Weights of a small mixture-of-experts language model, trained from scratch on English Wikipedia.
Size: width 448, 85M parameters.
Training: a variant of Adam for the experts, 339M tokens, 10337 steps.
Below are experts of layer 5 (counted from 0) of a mixture-of-experts language model. Rows are named router (the router's row for the expert), gate (a neuron's input weights, with its number), up (a neuron's input weights, with its number), down (a neuron's output weights, with its number) and show model dimensions 280-335. Each number is 500 + 25 x the weight over its row's rms, rounded and kept within 0 to 999. Numbers have three digits each.
Before each expert's rows: "gets" lists some tokens that make up at least twice as much of what it gets as of all text; "comes before" lists some tokens at least twice as common just after its tokens as in all text. This comes from a sample of Wikipedia text that the model never trained on. Tokens count by the router's weight.

# expert 5
gets: "\n", " |", ".\n", " in", ")\n", " States"
comes before: "-", "\n", "\n\n", ".\n\n", ")", " is"
router:482501505460497519488479493525509503477462539529462520492504499546482472542524477513487478489525533534504526509522528524477508545483494523483469506511467507549451528514
gate0:492545469510502491505487484517533496508511540521476473525496479513469548540489505467515455481502492516506541526530505526495491495491505466509496524447518492523513538539
up0:500496516471503497527494482509473527532490473481492436504546455504454485477452529503466554464530470482497483486510462513477521476484520499526514520535475527483523522492
down0:468508485483482490496492489472511555509486426505499494486508499488507476491500501519507479532499491496471462522501474444516511489506495497501496502488476512505511501543
gate1:466497523495506494514464478472479518521507468500472504474502512515504489502481447538481433485493507454549461476491534516460518457476497494448522535545516538523478521499
up1:525515520513466545463518455502513509578493513507509537485466519477471498487480516519510499496518539497525503515495503533556446494514526517518447482528487523510454506473
down1:473474476538511491498532539494492509468513483480488498489522502531459522499518526490486542478499483527483492470507473505478501550492495527470473482477486521538485446502
gate2:500513483544498522460544498493507535519554508472477482495532514497496444485497506509450535475514466506470506548524527469513501517509493463490538486527501508462513504482
up2:445549504498474488452484429490516548512446491513504483503502518549531510531512481512488489469536507518528497508513509467515528517493498533490451501554459524489447474467
down2:471479489510498482524517516498471506479517500472530492491518511453483497478504510492518505509523436516483511492539500511495487511497501503455494490501510492480570502506

# expert 1
gets: ",", " of", " on", ":", "'s", "–"
comes before: " the", " and", " \"", " a", " which", " but"
router:466501474478467487452473464511484542496479512512469476512509506562477482540535464491493524493494528533507512514485496498475494522474489520492434537511493534530451523483
gate0:453529452507507513533533463472504498491483509501504473511511477523463515560494478437518504455470502523481539509525515540494495528498501496493499505503515500525521485544
up0:488478501473526483508510497537495502523491478511524473479506470507470502469470525486496535468479478515473520515502488519465538495508516526478495499487499532482522511486
down0:456502489469463443508506483503445580499499470485535488490521493458508502512473485523495476453506492508504488491508485464506511475495499502515465445516474546491516473499
gate1:486485481500493522516479491498476503511510463478496527464525511485497476487490454485484428523475485451529462500487512500466508455474524484467537506519541537532500534489
up1:502509506520458533470514482478508522536516500544488488512479536474520537478479516496497489519504518499517470470501508515535466489519521500512441514474505535474481488461
down1:494484513529535527462525529539499510478480492492497502509517526526509502510517497503494563497515532524464495495494462488513512523480486528481481461452474487514495477521
gate2:505499493555533475448492466491484568553505475495501478508514499479513487508472540509488547471529466479506517502492568481505534521481484490495493472563498517431469497494
up2:494476515485465509502477455504510560504492480509491478509508509517493481512520496486469437479531498535518507517508483471539526506533471497527436490533489511485459467457
down2:481473489511516491519484505467493510520495525490487460496496498488460481515498508513482530528483473508430517481505502514502491514513530453520481540527509475454522519489

# expert 8
gets: " ", " as", " |", " D", " M", " R"
comes before: "19", "20", ":", "18", " a", "1"
router:474511467512520528515516501496477528451484515509482476497477508545483451548543470455493463467501495532517520518508503509506507554517511520476488509510455516519465557510
gate0:473504427501483515525516466522503485460472492496492489526511482499477535544495502491529479496468485512542501537512531550496511491490490502481478525479504516528500488541
up0:465467504456512497504511513448478510539495485502517432509525480530474439445465516491475564484509507514485484488505488508458510464499535531509521513530483519478495521510
down0:483511488523504478500487491483484570488489492519527493430469499451546485486501514546505490497494513515518470550540510471489514465496492515483499498504473530474508546526
gate1:488488514515476532535467532472473535515534462469501507476501506493478525496497488511485471495519477472537474517491531487480470461500492502523521541509491531542473546516
up1:478452486490448525468511477461536495519515505469496492496496525479472501460458477520509502500520502523529498495482520488554452487505526493542440478508477514477491502487
down1:468501470520528491494529491507474497501476475497459473527531501524481541465514516543490563498523477509473465543495502504535544522476497538492489454470492495482491478501
gate2:504458483521469508425486489430500533559520461511501436513517517462488468515489494447476508478486458498456507526513524485508539498478505472527529464546498484470475476475
up2:454487530488502481491489461476499552506460473467513437524495521528516522513497525503473455478536505510536478543489534440528521492500481473512429493550480479486461475469
down2:517464490494523539505490560498523521511522502502481499524491482475463501496504484518525515547516494488474494479550521510485495506530495488532524522510502461460502522550

# expert 4
gets: "0", "1", "2", "4", "3", " ("
comes before: " |", "0", " |\n", "1", "3", "5"
router:488530502522477536478503473542478493496483510473462500461515499545481514518497504472473485523490495519477488527498504518486490512482457513495458495528495501543440511497
gate0:459542450514474481502502474494487499488520528485484468512505484506455511515489507440516502485481501516507482520513539522501492508518529505476511524474516484522496488519
up0:507446508466531495504526488494514514540497508514479468465497476547472475470494507503495524438485473515483521473491461503425507475510513533491506542500501514506511524495
down0:520542525470493480511519464527502582485510470501486455475527483490496496494492511520517516491504506529494456560511455466491492489483478480517496465480440507484519511466
gate1:505475543531501503536491503459475529466507449474498512474504488485505496477489478479511399472503491447534476510488499501468495448513498473470544528522521510515510522532
up1:512498487535463500475513482451487508522519502511498511506499527490486490452496510490513497453483505478536449481469507518509479489515542507531478495512502515497468472504
down1:502532489549516491493566538505476484494500492477486500528516495540449553495520534483520560470510517522472497509508496481501533514522513546493489498466521467506463497497
gate2:484520499564495496468536457483506574538510456488514494525523537459519481516511510496487516473518460505484521520475555463479561520502503467519520498519500486490475427490
up2:503478521471503516496473445527518511500473461530508466502491522554530485524512481508460462481536523520517496521522491501514518497477462483517435516525493507484489487465
down2:507515483487526533505481494501505495534540490494468483465510469501454508484482498513504509528471422486480511504541510527505504489510505453515530498513535487469482472529